config.toml
num_hidden_layers = 9
d_shared_expert = 0
hidden_act = "swiglu"
moe_layers = [1, 2, 3, 4, 5, 6, 7, 8]
normalize_top_k = true
routed_scale = 1.41
balance_loss = 0.000311
balance_bias = true
init_std_router = 0.0226
lr_router = 0.00117
vocab_size = 32768
optimizer = "soap_variant"
learning_rate = 0.00438
beta1 = 0.95
max_seq_len = 512
Below are experts of layer 5 (counted from 0) of a mixture-of-experts language model. Rows are named router (the router's row for the expert), gate (a neuron's input weights, with its number), up (a neuron's input weights, with its number) and show model dimensions 0-191. Each number is 500 + 40 x the weight over its row's rms, rounded and kept within 0 to 999. Numbers have three digits each.
After each expert's rows: "comes after" lists some tokens at least twice as common just before its tokens as in all text. This comes from a sample of Wikipedia text that the model never trained on. Tokens count by the router's weight.

# expert 45
router:558422525485485465565496480478483477450543485527567577480587493520529495447502486502488464429573541457459589537471515503598433464474488568472503494527478549459437535502473512506572494489495462482512579525486500555431501472545470473437480523498501446481502474513480527520564577561469405552466562492475563565527429506491516514481481555449462521460497482450530441415453588469439496511505519503509511480478536511464474495510568434495510511454501493588552463429540473479461498520476467485521488560512472483492570466469462545468527555497516475563496521491515523454515488527474586489
gate1:532413470454480483523503538517491499577470508511514475473480530563542414494515521502478524489528556542519478503500515538475534511454447469529454514490504476497499458524501528455545507412493529508484521504499562539492515523509524453510563545462551569562508513454475510488554625415492440526471378516498440535551501584397458504479459541528466468537471504490533511434507501505559507492450589490537506495496485457500469438458477413518515531551489494462499477518564515522461488555571556445484552489566547564462471511530471525499502505458426521498513547473522523494399504432463459432
up1:489563496467458494483567535540504485502479564538498428548539517390524586477560442494495548609504492440486538526438511538540483511488488526539426554504520489428508493470454435488466505498555467471502507468490458450566552515484543518485517535521504553472512542525448489513441492506545530459539517523548437433512571433560565494439482524514486513538504445490457518547489564503514480496566453483459487492487468500567449476535531494542563414506462479534524521526509497495484501502476480490564505447484521458515476565524559496429435490452559473519394514509496418509576558489541433503
gate2:490491516454531509485447535479483562564476482515516505463434518531462539523487478454466439534481579470461571553433552448578554569435454506521429548441499564518574533524496494446507576528572487500547578518519478527410507467488455520452465541540560511546524496490520509496510526522531536512540477455519552476518567504472401449490469504469457462494509440450517432447482459533428445451493474521520495509517439464499539516434513513509477470476455534509487564528511516475503528469485482545449508527565456456527478525502567545534527464521451490493485438567527540425525464589434473497
up2:549474531540550492501468551514484512528475426482549526520466511506439471567423493480482524582493551445495532590532471499502523453441492546421442540503535498625554505498478554481556591505553523504508583504496473582481518501501459414481503474493556501486518418504486436579548526455471529514534537435474551482490510515536464448478602455471466482514419479509520469506454438481414482560450463504466465480500502464462514526458511493527533518496465504496504477497487483536500549440457425523423474474534448499527459521472508478510559451464507495474493465518538499403487517554478533465
gate3:482476495588548556537477511488534502451549510468463448527441503537489557423509528434525503492574518516570528545541450488528473472423527531526457407555474514544531453491477549498477487495516479560463482540467495536592522490495567502424492465508515555553562552523572499433494556504558570534503454484469539536497526494530581504464464488544460489498494440482519488526424452520548410455541534509567500569468560520523487523475480512528498501484460469538483514445427565485440520542539547528621511486507508488474522489497490479577486532452490463494509547577487496550498530491499572531
up3:521480471538543493566541552563507524499515435492514458436474568530461561403536489418468538467555544441576491529510493473542423422519489492543454497535495507598496452514513552514520459510574506517457510532460451472460494531525506497416528452482525567527542510530535537501530583514487419576450452492512502586493444459502528539506459534513473487500430475471490540481503488537506428521477445494511441559542513480568457523432496520535532507470478432537480492434497496476539499536482533490537431548543530465475522479515491526556521523465456535464472508479404435514436431541482503500
gate4:493596548488560496513487437600481456511530490477566450583497477582519542481535489476450497567491515495370513521471489448554528429519417511472488468488513464470511481454427513560501485536520386503453507517477559583538461481492538439450542501477479546555482502486499500546480532509489488531484461502537520466477505493563539484531464539492463490556514481439505550476396476479483528450497538513495496488511489464474508477480553468496585511423498522486423472494560525446523434457477446545580531536582516501536534506465527435459503443516500514476457524498533451517539478491544503441
up4:511514498439517466467484406445458531499561461476491479519467490509557478541521577403571542471504515582516553534463485476537458471432514442519535538547527499559502529497509660487516493520513487439471511421572537512497460514526521534537467507433508425443582509522565560502540552476484568516530458501491514541472520535558476512481523476532532417492502501505446520511526476472494476514488518481550557469471481501467560535524522391488525531493539548461468541531491472517468458418500490571529562502526502433529549549483533496485486517492557527543466538450488499495441548563525454487
gate5:507440477478478492570561485477592486490489468492475534439530507537399489527503463453459498520517494540483503509472474483528426523505544487517430523507542504510497491436560447504499445525533504507516447499496480511510459478571513536475496430562492464477452487490434432456471589534541537467428537427471472485446514490503518502515493462431539563463449521472525516464500453526477474521446595513488496489519480518472515455538467452550495416472526507482439509546552492468471460587526420530484435433503498471412522495411433458456524432423433548500520538533530543544471486516517586482
up5:529588515591515479443443505525472540484512494465551455530512525516528496465443532516584459514504495524471476573499440485467633534581547458445480529491495555520530541533497520492446572433551480454480475503521557462536528545463438525507528548500490536489568453576521547542500481462523492571510486487538421538481472506457529508443512510543426446489477467488480575537505492484541525597560450497511506503532506530548520463516517545537514534527503570493520475434443544517510545456550491526466497532503544510559524467558532524470496508475514479444481567508557464514580436458523414516
comes after: "-", " \"", " (", " a", " un", "/"

# expert 6
router:534482509464465558494486553533538532489483449473501410461480564483497512525476454510491475530515566513412503549433580530486507489554530473543468499496472445510560438470522570462470519525525491521405599532530500500528465496462499491497503449483594463455548521474528562484456501553467479515550534518487492469541485441449491473514512508535517410518494536443502494455576586442453529440448549447486451547554486532477443568528427487532526433525535480535508475436541595487510540438453503532534468500425513469486467501389495527484510504519483504452505474475534504503532412522521479507
gate37:515566495433535566512501456499566482550482557502467449493551513473583487399481464491468473515473434540484488508404452427476465522525552461514493539510550495539446501525534493470551422549462558520457478469465559475501505481477418488556467516486469439512539508488517489508514493517470476596497435451515593494394471494476504520428530516454537505548504552433522558444535530456459458492503520521487510453597492548483416494474492519483471522552563398501542484446466444567502531500480507494498506458508455461524486518535485437488458538565493492575533463472502502486543529482496539488
up37:486484479516460474542523549453545459542502483514492465506548524483494531524385460453492520452503503535528540532395562423476493465502510462509495540444517514488473484580547504497446468464496540458460486531428512533490509525509523524486465529508501477588584502453426573485547401493502475555472492459470466468443525504475503551471522416498459570518535485516544577531421483501480433448521448475520574519481447465476510499527464509532418435437575547484489456479602550529491512417477521512450482461435441445502500522539478522542499495466514467497559484514479550489518492430510540494
gate38:446535484548522424517541568489562512450498472491560505488459486481451470528501549486475467468476527496511518542517512492479518514508569452554549486506507514496549525489493523533473599471517473489516508453425444518542528542486450510507543446468551543559537548425475487470492476527508486519516494458543505559486485475534524572445452539511562521523497438512454582484579580504498485433473534505466489518458488481504534494475478552496436417581533559551586491489460492551418457520545537479545575485484529455489471577482518449541465549486542592524432474534601451419505522526494531482
up38:476493471520539592463469512492504550521474492479468543502463509601524499464460482479527527500456444496448492429491528440562535449510433504440464536482497496504514452498490451482488475444479542478498501475540531488487466447477492492534482592571517533450443473540550503545477479489463472448472465477483522449554532482507544394535478447483458491442459516536534478468435495524525480488559432466532537433502446500530452472500490487564552566473428463471441528581550482488523523453459482496436436544450523455492550446553557543510489476500518498460579551468483543519605509410492422527
gate39:520482565473500505499537507551468527532611503553480500527511535433500512462483465462606493488524545423516525515494445614448525493520475509507455519425500536487526465522486552516489472505508533507539570523455491460496499479492551514473438530548474525523491447530484486519468465399521485526564527588397478423445576489508572523488461484502481483512478518508438495580533454480478494552475543506490496482496576511492461544513517505458472537531493519458511444478480526532444560534484507538558488492545565549455494496446488375557433555470537476427551500466485483466576508557514495506
up39:530501483577509468588451515469500531474437502517467507492484377582459519477491469530412489497489479553468480484489565486582514512531528436448477506443562478468488512502565439481515452476506425506501468468455525468522487529478480485498533450467535508467468499527550516471503539567439502516433527386531587537570433533503444460409565499489494516514544552471524481495481583534521519495526443479469455489540442514499586452453477543516509522423537524515494512426440503529466529432549517501467503489486481433492482491564552520433562468516480515519515431492524525526524485457487539493
gate40:478559534433452453552465492556483474477542538502539482514512521481517534553500497561452519512419457545433459475507566466570548489424554479503514565470585515390503474472444583461523476499488483487537518517493489489527420493639443491480510536429551507527562499467447495490432457469482527584546520507461550470500509511478487514479478507489456514445446495467438498499455467485514545454513433507540481490449534488558396472478575566491478446455528466509552488470489557552495513492549509495477523443508495539506477536460489453522453506508481510451488502499493557507524549531486520392
up40:480446422504546512537492438467463505510539482568542483497514539501489501462424524461536447545551510501531442463550566511533476466498456375485459460530521449498569488480554498525589579393545468503469468518507518466464540501478483529531506588453421469508535446510470491489495505478555550470459505498480501464541460487475500528540515526500559529444485560497539540537468449483470497492399500510512517476579483463453516441476479483471522443526513463481540480507486409584498520484588452514489498541470540555478470466475443595494556535523508458522584486531420494534480498535463523501
gate41:470434530517506492491466526487546481511524413454482438466546565534456507540502484425488511427445498517479486476448486524465461426552519499426468508501449482534534528471586510498543481586465478432459467547522486417479557550471453481463470525500472461497490517458474479488437482515489466487470506518491486510550498464562468523529519525483493500554489534551633560514549502532492494490464489433504532504538502565510517492541516574485472527513465487464510555430444568548448504446479471478467522613446537431487447484484453500467492491425578413484454444544512541545476488465453555533
up41:498556482473496536538528455534464527490459604516516524547452451492536483433516518532492508504526567533572460516546476499514512540444518521488497523523496502454481431466397501484533534381467496552501522481522468593512453461542529550529496527428547554528486472513535568506538536519519529522560498471526528486487514545448435506482455468497496449442491473469404470478445520502462543526549534591526460530485504443469463500447464444532541492510484490532522448605526379509527498530538518484534458383516508511447546506513541474520548523520464582512558546509449479499478478531472470512
comes after: "\n", ")", "\n ", " information", " Animalia", ");"

# expert 10
router:507521417460576466512454510551478529456550499429553585512531455463429421476482472509463502522482492557578539501453426509433524476436498458468517491441519510489592542537516514472539491473461455477476499523489546460429466486492539483475482508508435567517522503513521525547454480547531555481550509518602520462427540540538432538484544513508520467533513513472479525456499433555503501427498465480571438541484524476519560501538529536567545534533522574484487460526559493492510457518496492515540525569454545475510451483518496407552523482527515490511518425575423474448448493546535530508
gate0:459544449498527527524432526583518522493559485543503530527515510497567495541551468448439547533485477562454478506466498467548511568523539523456517517488540469571487407486517563454430575484440482540502504508561465468503486516493550539495505488483511465475506458583476436512604418517550468491475460558466542492493460504473448449500454451474520489533489482545512489455508537505461535442508508489534487482421459449476495488450459504513494545487505480468460509486550573459509537512407497481578531532511420480500447492552581465520511564453552471556514483479441546513580481474576554417
up0:565481481501525453523516451502506485496500444503523450490532532462493508480444516494477484528507512474476490524434527457476500437501435435439541498522507495480499524502495489546508433498571508565473434523502431460539472495518459431543495464385513468519458516438400530530431506523438512505573539499481464547411559471528544502516596537536510549529484543556497564521511425518448518557487537485472492492492565531542484472500442558479491487472524506560585466511483483511598601521508491523500573486508567444443443517494421509487501455504465556519533525510442527484447520452424538472
gate1:494473485509548487506511492541552474394437559442504506471525513497519535541497454534476441475555465437520491481455440481502446435465482470492479456489511492481480456472501476510511473474504520552435567442423464533569563475501564524485477468422493485548482439417489525463490508472496396543467472475415513488434524467468537494492522487546522498562518484469554462541527506520447546452500549460524390458476590444529436554474466563527478458507479494523473455486507515479498503451408509509454499517525450421452476543481431459476505565466519439500476511543486530465497429508465452435
up1:514513559509490462555506491497496507478497550527508529455489479549494478467451499404417491493535526448471513573518511450569493502471474524470454455565446473517508497445448486391535475518542497434527457533515563500563520478524500501515498489484523507525495558567504613562524553497473540523515535524497484483500456456550518486556581507440516523526491468541499534498460551430546526499546551438532481599488531477494518542418490504469473567508488527385530521474494482514564499458568540514567470531491549526489562447496569527518493495474503490490558541397490511554436461519505570568
gate2:481481488475479520511478497490484531468502534499530439476473539532583429530513469513534478470548452494536584478406442482563452461468475533559528511468457500526515481562532482546477514496513510433438529558426488562519412449506500459543503534521445484485471492623480473549454577495538507509511486500450483514483523597546486519416500458547508537543568506532488558473510573554534523525470552480478513477434570442548505513520552529522544467569536572495498482525517542517386562456466482496482444520491513489440603435495470491481543517482507527469537473511508533522469465535532512540
up2:500474556509477524497535501492489444529475498473528550515574490475455592405484530526476520536472526535435457508516553528453499557528537481455484495518526475496460491401425527443499486493496483554527529449526552473456553544497535494491528534432501445510467502421478465460491454490454503458468482490530513468580451419457506476534510545496488467478436501513544446582433495405469510487542485523500443516515395548455494527462454483484455553420515461540528560519533440524597433538489517552524578480518502510583435571558545554502505510499475496523466516479471499453504534468447517492
gate3:505568502481462491577501479500500519485458512519490554476468506474516460557483589457522507426512481541505510537553481489460471465497468469536421534439483501520446478508505575507513508527492449490497527501564472576529504442546522464432490484495508501458505488523402576610528506523427483572511450543501474563417559470435504599500517475532458517444506561530497502490520516511513458444436499500493508543513526499490508497542519543498594523435442502537587532498523475490527542478452538438486557542541521475506576528470496451422480458456449475413515444476507480492472553468405525484
up3:451629488468445486554557435513491524472552481485433526472490510510481478526458467448579459470576484513511491527499441483497449437478427530519508585456476450543513516472479565462528502555459470434497571471501496540571466517501521483468496507503482532467530531460455589609518471497464480534481441530542427546446526537510522571445499524511517491423516517489484500460506495503483497485422514479474431552588521517517532559538514490528541572452433519494483515476549509484521544508452565480439528512472526571494569522470507484464445495469519509470544474527567494532472556465428486450
gate4:495534542480458493535467519524475525538503543542536581568567524609540585486440524503471444514514507544533549550512464531503463529466498554483513488531478523536512479567473540497445546518543458504487495563538513558465498486492522471501471551536487517494422424452564492484459475514523491491488503478570484509512504537448463480430433515447462511525526528525570529442454415460514530438484451448512522544472511579444485491445476499511460498439452467537526399475558537463524522479509518522502499483470492477446479470523504493480406470489622467512523584521430580529476497561577533499
up4:485501547520540569550496509519523512490565501541506567544548469556480547498464496493434497478498492541534543480450520478511520516450581523494526570537497514560560429567553538466497483514513422487508564509552504536466503411464517525477498486443461537536556492507550481498415497559535505440508501530472463466493480552489492506408437514502517484528531528464549480480443393566465486521532520446485525523489467557519453489488428541516532451449476406474545442506539520434565478491467489457491498529514498466444465488513529466414498442487571479504507539453360481548512550553497505517
comes after: "\n", " ", ")", "\n ", " Total", " Coordinates"

# expert 36
router:512534412515524498489499501471483509483460561519513473519525517476592504553492564465567553433468472474447480458504479451476575539529441519527521470502498499454588459505479470516555525513520523524409491432449453563516461512511474530554430534473494518545459486473447477443497499466422441466516570491492456498490504443556514503441510476519454506555529570544558484522497523595517500530528546558542444498470518495462459528475473526471570527543526465433553481512465486514528526507454534519489498436475529523494551458523429489534524461524564568493451544482394477517551397410484484518
gate0:534463529515501530486539506524472526531583461588463475508441486553542425511492542534569477442474460571571560524487432512431502544490440465500549544499445481482465503494516517558502504481532484486498482485559431483436521517507518552524534447486531440459477497468514491492512558432461462481472477471480462510483493530555512445487472458538469543553531613489458541539503551481483552456458490560500517513480474459480494513505472461510550497473462497469508453408531483466491577431553532456466481457586521528566572549471514419486408501479462521511472495509489513546603546597483493538
up0:446539509524489463523451476459465478515419559411519506499562449510526568508507495428454457535479552493474434433492555497558565462520552502542526495510566504522493562476497490468549485538478505474508563454450533516575472532487490454526500518507501533509539517503482511496490444548477509514481565535549544529456482465461489507535556544430521456481461392496592416448510441499542496525555511459522560535551515586488502532522516500515461510547551541449511499500549468506553498552430527499532580544414470508393444465506481569499550502514510479491526503427519517501460472436512460560
gate1:469532464531507542535509536474511504490534482478504527478508561435541503465488428521478493486575574486503475440512506505512464514565499533514503547512503529514524474443583456573493490452515489550532580534537535528477520538532556458560511548492534440484414471491544510532467478592539542514507501560540489407420528460524501500474524496492476521490419515433490542536511449552465474485467519482456482442554482448508449533455526468495517559575540553547462502523554513406519527513539497419520432521465498536548488497492466490497525421564469498580602531435419530418476490482533527511
up1:502509500494501570487529474556470517509417541548444498531522551535500557514465501532536464539498458400505483456541504455501404531473468558454455564498496484402495479491420541390450468505474455479496448473530519468539527432489482515467505451430465514478494449397492523489498515526527462539538518443456509530539500535485487496512474497472569530479544466549531492433494496468604438582493496486493472561444404501483485524489504465526429534513443516524485462433495446483481379489475522575510517479518490484502529503537486477503484539424561510472479518586530481454554488486493515521
gate2:544477458471511559547501496466445491557513535526507520569556462497501440467565478449546474463538457537557514489541492565535515526478469492479544514491535476534517463487430466520530496481575441529479562527500571562493436500447511536534543539463461466495498471508495578436533458478422508461441485439553575531457444537503496497552491395482470540582524471474553422539551394444557531541506548454488457522540526513531543480405514508526535472558551541447533455520523517454474487485456503524453526519483490540575524521500482509470467506504476457483470497470417466467472496421484538470
up2:407474606608466478519457524484544553484579449450484480463442481507484552461418507490456472556504546545485507520490501488485496482514560511499443483501432525464514540467511500492430497473472540498541455509463524479511558491541479478507535538555519509513456509435463419555490542479528505518510552575501421497517562471513517528482466575519580540417483512497486582470518578515534544502418441462558475489457466532473482536463494476529437540453515460531511505521476469500502587553484498514498519511480526454504485484530570498536570472505563541474564468524553489520537483586506478598
gate3:540518432562499443580484497480529518521472536515515467498514516480545521457437525514450580507486546498548463534459545483543471520434562529489527505437471464457484502509564449483501524524494521495535487498520483551571472400418560525482506597502478510506553524538501516518548506531549503514521575507524445456445524405537560463542527559578437464544536496537503528486436526543550445488502484522501475456468488558525553468503492476497541509468477489489538547488430531462486495438500562521534514462498505523357441421514511517401530429483529508507465567551532517478540496552510490525
up3:457490518454533518480511467559557437503492496497531556458509495540439514549576488449492451501529466483480475513518527491465496538515471477501504461548526539510473482507506528513518512444534572498481496548557533430489544573540470504492548361486510498501494512517508459449502507499491486479437417524470576542554453514418373518467505425437531567497448539458524447476546471472430480498493542449468557539519465458504464482527492522484456491459478492498452519516558451527510558500525463496488475477549492426575494614487508493572469582472531498523521422414486461513483550450466531539
gate4:534475454460439502557470528481469523472563528506523468517505476457448517554480489440444565454486458489398497486555521542507465496499437515523535536523512499563499465576450500476540573523531541512383494458516505470503510490445537480475466478453484568562576444495564487471512462480491512430472541531504469454520530460544476574510492470526500568520548472477512530466450464497465499545465461471549490495498550504552470467467437463441443500520493608519537481431427557507517448500504527472489488491495500525436617476446493486523511497414555526498559516412422483539507544484462512468
up4:507526504526518522546495433484547536530463497586505480448475514506570523494512565551463464588612560557509484558512560529481457453517532498469518436535433457476558460471532548463543571479491481577525537502476501465502517508454581571519536475574535441508479578565488499531527448539520460575566498470494471497504442510552477491545478516510505488498460493473462495451478515542496491505510437498486475484491454511482510470481396562501526409485512473468547581585448553495497546443464526548501504529505564516505508513489563496488543523508469575591499457486564501445508492492536560501
comes after: " the", " The", " United", " of", "The", " New"

# expert 48
router:534556460421531470532510505570491505529534517541551490533548464476537507541522436487454537440518526539436449495518517463519490474528517451549542526435495479505459429571467533597468554441478555467428506477497449482546526498485524479545476471584532527531456548546475496463454568511469486547572481563493533483452489515553510550525544480585535509503442539448536525569544506482505469515517578522513504556497467441519453507549480436457481474437501508501496492515491491491494444510493529504524504448548484571524459559489570529518397567569488464474471489513368455516448507487527534507
gate2:523520470510477507469470490447457453463451542555539472465573572543476412517537474434564511507537486471497470553488488512521478485510515474506412518522585475495515461531523546468535483508475490516460469540532534493545589488457506500573515551493452571572527477546556498479548494448507501523545468507476523519546442569511479515485610455477537512496493517497454425497418530524557422451489595577540497496475519484461530546511500455587502409516516490532568543556478522490471542509547510527480522538496576517506487463491488454521458586454474508468541459530475516485578479443427487540
up2:470485511519487480473463534533453524447511476511528502531440479529495454546525510581474461509457518501435475515445490496487527464454445507549551447531507601451523411465513477468488490457463478481435520518483510442509457539556495500439516494552551436467512610479554499521543464496442495517444511528508389558417464537512472424478494590534380435479554476509516522436498526462516502526470471499596462525486468445478461516546521468520449464471524508437531536596531529426514440466500508501485463519475485451484498475511546530475477538476441505512542449488536481510574566504508486481
gate3:494570537482514508502530426531583490497582500461510532499511469477529490537497507498594516457484530405453500547482493529477539496525511460517515523469520464506446498473527453497584512505463431484420527474403501531534488593516423570457507473499469618476405463477505487413477531520549536500520523512534498541512490494497494476474502487525501545502463510455551493545528516493511413538479501468522479551504515533517456456596461500507510442556568529478548484477535551443441466538464480532581464485525491590495544541436451542549447481500550510528486456481532420503551531468521503560
up3:470505477464512456476422564533455488519415482538524487494477476504450530523473460515427463514473432639573498512501497520535471524533555473480482455518488512474539509431502504519452519430550526499546462471531525465502528450530510439499499447513526425454462493501569439550571445494522488444468511484425508515511472468533403546506505537541521478503552526551476420477495527565517603500497491418521528402540498490494458466403501487489522534476479498505477485523482561493550474459530525503504531492525572406532552585543477447478506461522477439550529521478462488484442482460490472478
gate4:530518523466486451473520508460446549560480489583561585452458479451499520465545502507523473444577386459512562475509496514561529501478420504514496500482476504538528474532477566463508550427448512477539542510481518514525434548548486509498503519603541503507522487450459427514471515448499535450548492501520504505516494571426465522530517516523516482488501472492458481599474532493529465521509542560540426490402485489458533485528505536457486533560518451486534490508479475535499501592465440463521441432507504602526447415505399505468542438491498453484524491485540480566506446486525479476
up4:556508500536562515494542434506535630513487523502476628474475474562515470522456459535472475440499495464536455472525466485535498539478497511561521572452517591501519493448441531535495445469433527459442508454467492546491443513458474477487483489483499531530633481525454471508486493482525519535503474548457561502533399485497528517528539544485450463576488502496419496477445544483504490476532550460513495553474501472530504442442526492581510445528506502506499478533445556478537489564406490486525485494498472595518558457480516479458504483449476540540539483449467418504549541510502444535
gate5:480494485584542507529525481558533485478441471439568525396485487571491457475445569480527449474430470451531489449508493527528523540560512448506494493482541481552505538583508479480491489450488506511421543525537551502605499585442472469491488437470564442508525523438540545537486501522531534539502512481502579521527436480426480538575515511492397440489471492533515474536480449469516526502560490442487449501454515496476460485506475535487439505603468513549495496540423515549467481470561524554519447510608504465485433522527488496468482489536498501493408490559518504481500465466484486487
up5:535458510469501513510454513469458489485549475544417569548443484414483567498570446540464479507569506528482439519502575457445459478456423569462437467479509506475463506437466471508556453599505486479599460490506479486483541458625574526566524557521487512516496516559442480476503564478491472443467458486545446429446517551489467506445527486524550508512489507484470445426537518480475521488442538532502498523512530475500506503536459470510543466411516509477519511535561517429491510465514442464547514478456513476482536423483480503511556495463522498484613498444513498512502523505521469555
gate6:474436491392417433578495454527507517441503559521485496538478569463514533550546486435467471537495474518499527490547592475504533550499473473489517425497516442552497481485510510510556522448524445482503484543530594486473518498522544549516505539509473468463555525515502489487483554378469573502478588527548486537479475518558544494507469508478463492489440574446471485537463551514493462468520472556444522472557529559528437515477523417552425519489578522529525524501540513531539505553451488531551479462479493452514519534497561484425485486500500555501473409469489591538477515539512484459
up6:421569580505500514492482514527479480581527452487496509469476525545514555389478508517473501526457446435515482511477459516509524492541505559546493578462496508468536528466467553520467526534465505510560526438458547466457491455544471483505527503516494449475495482537489482535518468496510525531530464496513530477445471434456393436501556474473533472514600473539528514428474539423529499487470478499553495487517479443427601502541455536396492435440443504478535535528413504510489503488471509494500560493524519519427481610455521525532468564425493503509531528578445470467544441506479517518
comes after: " of", " in", " to", " at", " on", "."

# expert 31
router:466539508576560451474495501552482498524555524572495470565435539536468533540472474493458489497516436475498505459526545553534480513492427508523540535500597508512426459530515526439527491509579471452481532513418535490456538529476508481509487477458475452499452477517473513465535460431564513449464462461567429504486547460472548473494535507494526473490540526438538453447485510483545535496541431564474488532447514587471587495463539503557511506421480550478528456499475577575530446425487522473512500503541565469445548493471506428512523479525497476538439565453498453573535450439547456487
gate0:498506488509480469501547540551507476541545506505485415470503513506453440530521479491449568430548539463430448505461469562462516572492527509502548504500448468559496552565553474574455531522525519552449475466515502444453510539507473542527470537528502456519483497503478547524565485426540536463524502488504473458491556501473565517541529464525520550437575570486513470461498535478478448449505566509468577537390478468463517569509526481576454497483471558474543432476430553473515481498503527497548491489479500573502479449482547457512471543466558523504415560549501526522516504569499525631
up0:466546519521486528523530540539533488507520519520450400468478486512477440490512528470475525441567524461408415512492517570452480549515537487496549479520497478533530558537550485597488506484545510543475453484469480429453533520478488536597491550522526441531484467494463536488588503420560520469488534495541501456459573499522533518533501474560525533421563514453493468462498536446495469443509483537520575523422489517457570516488488489560546467469442564447556496466466581461485455499496529484536480507489480549512482428499556482501419551492560554514428539503515526549508495545468521586
gate1:460494460536454546424504566476492532545513551520494555487516505496497572495466465481461524495467524511507509521562475466468445547544484473535597399534483491456474524477481500532493489405479478499507560499512532564460541531503531554556524473505567468476432466587476544425534537574483496434493528481471454501517501523461412568446528524488528425494499497407488547520467518466578549494497563557520427501560548498480573524541514527464481463558511563504547480500461508533490552552544516530546573461524528545453502446528435524539533492435527449467543496487446475499500479427483526519
up1:452474395475474571416471525498449433458582598466556444474492486535502492527493517501496505451508511514491522542527532481501505572498501548536534426455567441485502550529543536519443581424445520514500541565547528568494532471494488507587515565502564435557473483504488488445533525501510544452479544527445443472553432536472488591472495570471540479435518482517489540461493490452496515475485530542505515504531619488512487541527502489463493489523559544535527509517474461490513475527527492536453509483535458530508513475459434581459531541447567524477483475480543446473462527511433552502
gate2:413556542427538428488522500571561495534518462497502469573486538584512605528523563561447482480505455579479534512454474461487511557503416441496489437436526522505475531483488548505507502473476531474534551523546529533498525455473532499532479444483495473526459560435513523521490473533443463519521504464516555494517560519543544463463491454471510484458448507448373541455478474552501502475484484614559503459386483544522500478520477443534563569513477473468495473467472453455500509550446523537507497415468447501481534499537461460485519579559531494500485502509536510501492471463533492498
up2:451537443504485550511442539489534505527483508501484508448480476486571493492515522498554489548493421544522471449473545442467497498426541506576552489504464550564469500456508435531469556542472582525494587553489511552548551446530502500544508532504404468496510548582541503486464485507565538548495554488444444516543532513544417565428559498490549549463535470516432504456448413516541534539499591437481500504500497509539498525547521567507434458486549582538541573496480497529492516505491514487549491515541469463402498550458527563513521515476475482527450479476480486506466513472551548537
gate3:445402505536471456485514424529433470412484556485489538480533443506501522423480452479519521487535535513507495440420524497463480584529495528474477482529529440505456459489442449546473474476485521540511496505471536612544481545456468563483480459578420505528490550542517520486475497488529516468406489491498459628527547503422478504482492463511419480523476587461514472533498488497434540493455513459485482477505469494552490487521542491560491507519531615482417519503540448500513510472490482457485478542485508455527476485417528474445468470478502513453515496464449574468547557500526573506
up3:468543458494506563509501503521533503525495460448465487535438499546500456536489524496496492548465509498459518535610487480470457477496566449553486486543475439441549524531533488479501563440452547467599521509466552560480530409478385455562497553465513523479463465568414464441499510516506547557483569541564527509439542478493500533552476502492502461459499473547536478479540493528519507473506472487552440443536467435564496547440519462508511456540470502559514500508474516498464471491509411451470505564461478537418565548525475462505511505459515515541551526496515368504516433507501452496
gate4:500523439521484519548460489412435455551519525628518449523494560531483530492496484480532488522547493482513449483498530461589577545489460458453491517502609505481464453469486550497532486496498457485497496498369506470469515613498536490536465554464462543538533459470541566549475523481452473539484443451493518538548465505485528488460546525443510487522558466558464447532492477525517546433428493551459556462539453514488537511508548510562535528563489511558566479503517505562442488485449525498526548504496570467525496449547457467465470463522443517510467478440459505521459436476453492549
up4:524483496475530501482532538530537528453533487451481503509471470532532510523499510465488427457423547574442502451503527542443510494519476458536532425466502475502511544529452480529548517485442545543512469471431526500536476410483585540441604465580554481458503478457507421483499500556556498452513591466436502480508560546565485506483461448549548577488492489408487521455508563537520515575486437487548478479537543529497488496558467533478543501456568504484437510543505465446536515499548475559526449476535517531460586495525503546515438469555562488528498515487454474515478505503596554471
comes after: " in", ",", "–", " (", " In", "In"